Weights of a small mixture-of-experts language model, trained from scratch on English Wikipedia: 64 experts in each of 9 layers, a variant of Adam for the experts.
Below are experts of layer 5 (counted from 0) of a mixture-of-experts language model. Rows are named router (the router's row for the expert) and show model dimensions 0-223. Each number is 128 + 24 x the weight over its row's rms, rounded and kept within 0 to 255. Numbers have three digits each.
After each expert's rows: "comes before" lists some tokens at least twice as common just after its tokens as in all text. This comes from a sample of Wikipedia text that the model never trained on. Tokens count by the router's weight.

# expert 25
router:138133122129148175123165098144126157141150171214138136101096115104127142123143113107098120125108118134165175081099141139145108110122137097145129136129110081128119129118147135125119104110100149145052167134146142113127134116101162117138135157087148128116145126139151113127157133110114141147124132128179131093137134144114126112100132128103149120149122131119096116106142120144154111141133115084126172105164105121138106134091195134116121081166160100139128128089098155108118126146164122120133075138140129153095132134113133167119131106090108083066095148118137140125172094119125092117098154079153125113117098136143143117114125135151123162147167097130109087121145114096125141058145
comes before: "- ", "| ", "|---|---|---|---", "    ", "|---|---|---|---|---|---|", "Born"

# expert 26
router:094159102111131149075128111143151109157164137133104118108113123125142131138124102161125131129105162176150158160132113086124133103135132141143125118148108101104108110112165113122100126111107170174096131093102135118113112135150105116121126118193109152079145114144156104153161126112126135167140145130170119122161151144128111131129126092117131142122137161135111102110106121141130122147140144106098141119136116155093146168134169096100132088130102060121082134101102156139103147145142106139111151105127095156157127150066162129111162116150156123145100133109131119146174129132137097136110163127150079120124114098079083129163147137083175143110136124104119108128160084149127119050140
comes before: "–", ",", ".", ":", "; ", "-"

# expert 19
router:141123126120153102094142084154152132130143164146134140128073100100126173127139122144124147125076140138152143109130131093146128103120135117148087142124131088084124109119160123159120104105115146161100120123162154113140104148118153130153095129138137149080157126169098095149091132141113135138135140164144097124126144136129071131140133116118143105136135123126127112113120133141160118155144137110117163078125084133132127121123178124123136070149125084120101152076109145132110128113114098125117111124162118131116111118071177153132158153148139096116080090064091126146120120130146081131127149107130104117152146170105117114154151142125137136133149082112114111106164105115146137023123
comes before: ": ", ")", ") ", "/ ", "–", "): "

# expert 18
router:118147115145136158091134115135122134098174156178151148105122090088101183177131150141173139141123111164152152131134123128132102111172134117155107104131137043086140123109143118139085116159059118134133123104156110137152104153118166115087133118160141168118146125139135105108096133112083112192137122125146146136176132138083113119123142127100165100134127147117126099129116140149124117157148159130099180156149083099153167133097130103116129120130134089137107138112126156157100147130158106126130095124155130130096141146118092153106118087162168124125124145108132131137135102116142076122122136105157121111169122148103124139127130168125115146153152121096121124122110100142155130072130
comes before: "the ", "he ", ", ", "it ", "they ", "she "

# expert 30
router:102151113124141082130150093124161097141134107141140152121091128120159131148147085113115139097106136128144158124151105107151125140135133129147098108192127110105115109146154083121118147089118118178135138125129127110152117123114133127155118113131154142120138109180154090130116135106157149122167082126146109099134157123114102096156145114159148096170140120126067122101099119115152147155139131100109147099148120125123152132147133130117142085122100097116106158092108135162078155095149077132133125109146149131146163147109192157133138119108158133118087128066107131166136121117109085139111125091126104151160134119106126179150142145091127141145136107086125139121168088113163170066157
comes before: "the ", "\n", "0 ", "199", "201", "1 "

# expert 38
router:165147083162135151091138102131138116144166109139118132117098098137107166166140118149130160158085114162122137140109089121094120121151115152121127113134117108118092179138167133140099148144133164153094133101099135141110132152145113122103122125152134113122120113149127100153118118110169148146127122165155116125168150149134128113135108108139142121133132176124105092096107100157121132135155124087105140129158132129114138157139158082160110119126117084115066112095101132148114126142136109115130159130173124148161113185080122145103165130108151102152125144072128108136131119108147124149124161078141146119165104101103106135120149149092124132143169124122149146150142098101121116014124
comes before: ", ", ". ", "ing ", "ed ", "es ", "-"

# expert 46
router:121117110125163151121148114184118133129131164180127123112083102112088174172145113122131133100098147138154158114109123146121099129133176108140135071138140113117102141139141109153106162132102161154129120117130144135125087115128139120111123169124194133153130144130156102110141100110114121149155131138135127133121161169100119112140120127101145130130117181104102129134144114148141119140129109098112162163147123151160110108105150137119121117150133133148112117125100193114102127120162159121132027167164130111111140165120127150120160097087110108113125120100158090162170097104123126144071141085135152111158133168139132164110147145128100152145164100118125133101155151097141102099146
comes before: "| ", "s ", "and ", "(", "|", "was "

# expert 42
router:116137098089140143110100099143153120125166121141119114142083063152151180172126111145138140146104115156147200140120136098129087137130125114137085142152120095105138147150102101119122115135118139139102139091154157109136101145125139152128102191122163113095123130118143077106145133137119102149132099109125130100143144147103122121157132155125136115150089174106080110098105123118131120130158145118124178120121104167118102132108153111091135105158075100095103153118111151141111156118113119119122143122182112127127184146096157142135156112147181115122129163100115104109136137113121098111098134093163107172119137107108105158130133153101076150114155132153132136129155100120150122076102
comes before: "to ", "the ", "in ", "a ", "by ", "on "

# expert 45
router:129120119094154133114123100133150092160134173165117122109103133111099146151092088138106119143117125119146174116090134082109099122135181114149108109129132112089133099127127123124129112143128143196084166101142120114116087129161121126120106159152128128127160115144108113155155113099097106094143100110155124101158172124115102095139100092107147123149149155106101129087101138170138126094131140107113154089123111138108118120117144143086119089162139068121112132113121147144105147124147135091111130125144131118112198146100167134119185156133121146120121133113101149141146098126129060157077121070140103119143129136149107142146165159109117145138140101118121130140158100100175115093120
comes before: "the ", "a ", "his ", "an ", "her ", "its "

# expert 28
router:090110124093086151120115102176147103148161162169125123097089107130136124170129106130122106107095131124138133124125131109141123136145143090147108131165177124090117153130097088112109117093058159117104164129143151089143123155139157127106139174109131121131169129129150106102180126138154117138143088141154105071166140136119097126146113112119102135134118138101103102103086091114152140160143131109107150093145135134158094139113139110130112118132139115099085139105093164139113136126140129102121090155151125125104159124114174148176168129113160156116095156100159129119150111103122108148120152088170101146170131143100089130127115141139120137083142127146088131134160136112131106065103
comes before: "to ", "of ", "in ", "by ", "the ", "for "

# expert 61
router:110101162117136128094115139135142108145138156142106140132118085096107143172151144105140130108075148149151148112143093130132143092119138137150115089149168140113108146109147140161105151115094140123116143141114123106103107138140186123117131127143175109106113101129150102126105100077103120128174098164166124106168132143099125118120139118118133104132167178107116112094108143127103083157110099112116169148162165167135138139108130096096107126126093126104086092098108156134105142148148142109141075156168124180159150147114156161093116098117101125095114146101128120142159112128125113123145163057120126144163120137149136139161160163119100122170125117111094142149146132117137136064122
comes before: "\n", "\n\n", "See ", "Early ", "History", " "

# expert 34
router:120094128134122157097158128145105122113147124161105124097091113118154156190169114119141120113128162138153127116107143068120075105117129113148122139132119113083103131110169105096102153127107144136107167130119163099131123093121147135130126146128150130121160154124143121144112112140103138148144121130171085111184142143107126058126142146105152112143102152125085086078133094160156096148141155093131149117137144168121139139076177073139119142134115075101106132135099149131106172147137119141134092108153112128116176156112138151126145091112127123112134121110109101150165113107144094148095131097134107116153163120098099141165129155115080159112149122112146128113169099119140122094112
comes before: "The ", "In ", "He ", "==", "It ", "\n\n"

# expert 52
router:143128090125123141087110066137127103120162137169113087127110106095094170155133109128120132107145093190142145126131099092118104117144131132143109067160108118105125158124147085136098117119097138113102135111114169091157113122142144130110150175126131137139116120128131098127140111118134137161159093143113095126130127139102116101120154106122145105097127178117096109105114087139107092155127110085113153132154128138126084145082153091143117126126118081086112155125113137166107116132152145158132087121169101172125136144089136157098164085103106123132146149085127087103165107085111145145120123084120132120148113135084092131119137166129111149121155119157153126090128092133141112085135
comes before: "of ", "and ", "in ", "to ", "for ", "with "

# expert 31
router:133117118138123155103156104145158127150133177140126143129068079134120131149144107121123095146121144152142147107089106136114081102145136172149139157165151121076116122148160111161092155121144154142143145164150116100146105126182169099120112136147144146097156121162118095106122104110121113152145124148150103122109140184121115152105133094124140162135119148091096102101112134160127131131108116105084141122193131136144139136113179101110159098113090083138124151121122144108123142133141098092106109119162117132154124151099158132094181115113142145125081128047106108145129142096135130127136121137117112131164130152125120120124128127119136121147186119094121114143134083137115119054118
comes before: "| ", "==", "= ", "- ", "\n\n", "==="

# expert 36
router:137123101105102158097123093145131123121144147134144112104109090099106152177138119120120130118074130132132150077113131101158135152130147139148120111143102093103119135106156123122119154113098163172126124109156134097137103130159127113104129122144161132084133127177125085119125079094138114139145107155170123123154136162111088133118126115110130141116075136115081120089106127127123115125151147097099160146109130110112160136091161151115102102149113121125115134076132174109081120149104077097108096132158123116148168156066136108116172112105129133125083140081108143133144103122144089152104138081151107133153124157090131147139130128092122118107177103148128102090163119120144122065133
comes before: ".", ",", "°", "% ", "–", "′"

# expert 59
router:116132130106127145091116079158159130146123147168162143122115155093121176157139109127144144133117165117130157129111149096142101124129176117124133093118133121092139095100122143140118147123073108148100166097132140140149088116122122092116127170108159098091126158161122087127132133078129112137105130137113141099121150157104108144146130123110177133137111177094071062074135149150165121128138107119093147148185116125124123131096139084129113103130092097137082142085103116101127129169137117109157076131145127147128155145109133139125160124119146075106099136093133118110123098113111123136119125084125116103138118137122155141172171157103152117139165091121104117090140140113117116099113
comes before: "the ", "201", "a ", "200", "199", "New "

# expert 48
router:145130112120126171098140111158126138158158129179130126118102090110139184170132111095137142124076121146144136121135114120145137106111121129173106080130097110108118132134127118152120141105057142173088150105115150100125091171135122133147124159132158094128107116166112105116122107096105132149149135146140101101151132124116094103138135149118114124129135141144098113107126125131149082119126104059115196136123135110103135109152121148122145105121127129117108134092124182135109108148157100083113101116156101142122144168129170157114157105140136121113119165072156137104147102131101092108075126097161096125148122136105087122137122168136093155103108113104131121136125118137162138055153
comes before: "| ", "|", "0 ", " ", "— ", "."

# expert 55
router:146114141127137144105142121153119137162135141153149153108107094079108154154139126126088140117060135151150162096131115116098129126100140132127138122116134102119142129105120099173126145136118145153137132130137113100174114118134127119171102156156139121098108171153100117148116133122122177137138157137153096132126159162098086123136142130130165108134156162107064126135164121153133141148134140083099139129180121167130128139099162116146127149112116105138138134087105161136138161147130141124104111152198145124096148147107121155115119104119126099107112128039147133132139099125101075172091114134145115109141158155096140111140129140135102164169147092114165125118154114097121140051120
comes before: "′", "″", "\n", "% ", ") ", "|"

# expert 14
router:150147088124139149082136130172127120149164121196147122104095079117133152144140145144121174114111111163144146114115107136121094122134130135158106077110125080103098137156157116150106155124143170134101150107101136108151144115121134131125114145156190092139101129150126118131137126128131106159146111159142136129150145175108120088138102119143175104141138155109092079134112101156106122133140135039100177168121125155153121110089157099129109115131125114124120095110115180123145138140115119132138085153169131127138133174114139122109167103102130114124127161088135114140128092138113152132111152094144146134161159139142123111137161138120103150139150109146132101139136139103152108062087
comes before: ", ", ". ", "by ", "s ", "ing ", "s"

# expert 4
router:092138125101124143091129133184103112155153155134139136121105108116099164138143130116113122099110114117167128117101136118140106129117146134148137107134138074100110138128129110123106098108083160141098104093117167107119101114126127104119134160129136097129147155162169105133170142092119098152155113136160121077160140154097112147124115130105126109152105166117080067125112120133131122140129112103105177130110144159139109106112192144099130124136121092112106143098141181160105166142144136116133095143147108085122144146106158115119130104129138135099098159111123102140164105112145116132062126103113087148160166169096140153171148155130106131085140054126115103107132113124117152086131
comes before: "(", "| ", "and ", "Mc", "L", "was "

# expert 35
router:114133115153161173101102063142116136115116175176147130113094094104108144184144143152101137124110155109155169122108137101128118108134150114171119133158112072067146118135148115131112099135099176189089115133132114128126102160150165114120109160115144101144131121170135088134121134109123090161131123137138110130164133178056101138116152101096123144123128104138115081088106112118131102140137153117118128115145101144134122110099132115131136088150114084146127127084142148143131138124141125155115115121155119124120113117088148148130147107112135105089079106111127094129148124101118098146086134124128146133159106114123130127162140143115138109137176124124107101115169093124161136056140
comes before: "| ", "0 ", "1 ", "2 ", "\"", "3 "

# expert 50
router:116123125123172149106142117176128162111138143174133104106084109108114144174123134140133139140124146127153144098119109101130093131132148117135130080136111104097119110137152113114121138112107176133138108112121161101103145137129118133093104128131189132125155138129145077114151100077155115164126119136125140111135134167136101145143129106138156122105135160150079121107137129158125124127121113083115193150134154125127114131110135091134105104118141088120112105105108215151085101164146127127143023123126127124135130166108123110129175083088119114107091116103142136127140094133135111159103166101136137125172128144112135122149168148130114121135144127131107127124132151138118117051146
comes before: ", ", "s ", ". ", "'", "; ", "o "

# expert 54
router:126143103114147124049132127136137126165148156124164098150096099111110166138137100149147134158075143131158158128113110082108113136132149113122135095135123129095146146108138140132119110116125132169110116102176155118154092112088109106093134145157137154099142160148125074127090123139076122149113116154139129116153196166123077103120126113131129113162147163103072129086125134152130118137122135108101162137117091143095144136125163140151143096131128108151141127078127161133123141129145139126104120108159125122108154133089135171094134157145143109110090135106150095152147109125154063165108117094142116133154165140129151124157142157146120155150123103129155103097128114098180127089136
comes before: "| ", ", ", "201", "202", "200", "6"

# expert 49
router:127117083153111143113118105154159148113135152165140134112120112063110144159145127123123131125106133152161161124100100120124111105133162105131092110130111077095126128141130128113089132139096147128131148121163092138142138165167140117134134148123147130112162117181118128134100102123141126117162118137170087148152181130104089138103180116140159136141138164117118108115135109141141099091140133086093130094183101151132127124084151112118117067122097106122087113069111161148131154123129114136149093126180111162088107164105171104098148123128122128105106089110132109114120126127130102118142111094120117109140123150099137110138121140156108133140158076092107113134136127109162126042123
comes before: ": ", "\n", " ", "by", "Conservative ", "Labour "

# expert 0
router:125113094126145129105188120150149114132174121146121125136069081065103149177173127132133121112126175145138134117126118082122117075125126127159142080147133107121126108130150118128081147133126142153119147152141097114129110119159134111134139105134138162098146107155139113140092152100150164156157110134158104125181153138119087113115135093109141124129137173116123110103135136161159117161125135106094156111148127153101160148083134145101106116133134116137123124124096110131133134170148110114120111118134151179140152165100107142075191108086105139122101149085137123148150106133131074123134122117135111092131103130095126133111128143112154166138165122119149106102134098113118115045140
comes before: "of ", "-", "ation ", "th ", "″", "0"

# expert 27
router:122109156149133128136133145166112128139182132170118142133096106117101144154142135136088148115104108165146142108140091102123120116124115117132085131138144085102115141128126114157083157138137113136121163135122130101114117096148158138104115111137174130121123123131119113114130121092105133142166113157162140132121181149127116102151139125119197141124137164078104096112134159137128129110143099110113175141201119139117133112124147101165117141131093088135123128093084162139095126157158138148119074149140102122123159165111136151101137114093110134118099133109163092128118108092143100155117146089164106133143139119069138115150162091147113135173163104150127116099158106119123110041120
comes before: "\n\n", "\n", "s ", "S", "5 ", "8 "

# expert 40
router:083113115115116151125147115144144113123170155145126162124068132114122158161132135116108105128072122137130120116116119117126140132162164103155090088156118105116130160118137118121092137125083151144114139145153125140102055100128158115128128140122173118126149127153147108124139144123072120162181082117163133118123168141097089091096117094116118135134100138072092115151125106145142098156132133118142144116135119128161128118150170127111149101125100091107103145092122123107087155151128102124108082116109126137133129143133157123092093124101148132125101134124144078129145116109112092120119136074134135143186135146147118121133148149154132106115133088091092118090170101112164105062093
comes before: ", ", "s ", "the ", ". ", "'", "University "

# expert 32
router:099126133136151153122111093164116118127166143159128130116089128109114132160129109129123151167113140152154124108130115107140130131151130129100137101135092112081137138120165108120117160146107160108132114147142150085098129155124115105097128142120153158124119113107144100111105109108121136162129092143160119127152165105137104108158161123127126146129130149109081157079130140160137114136120132090124178116143157136123102137109131099103121079123127112132117130099106150145105112169144118108117027129147130146115099145080161191106155071097121094101102111079146083146158134087111097146140138121147135128160116121098130139120158128132107152131170105132108102114117126138178103045148
comes before: ", ", ". ", "s ", "ation ", "ed ", "°"

# expert 41
router:115098131134122154104181127142132089116142096155113137098091097137068132165121123100123123083112134129127173134120108107123113101138119141183158105216153091105147126112139097131118129133079127161126130134113129132111092113129145116119139173142162140142145111176146086121114141097131160148163092118163130116182160143112082107121133112094151128126108163144128085118160149128154074178091124121095141092132125120122118116089126142096120109137124114131109128109119158148157128141177132089130100127143120168127141162138128147099193104095140124114105165128135130143134102108092115141118121100116127096129110151138125132140118159128147154108134136109139148085168134120134133069116
comes before: "of ", "and ", "was ", "in ", "for ", "is "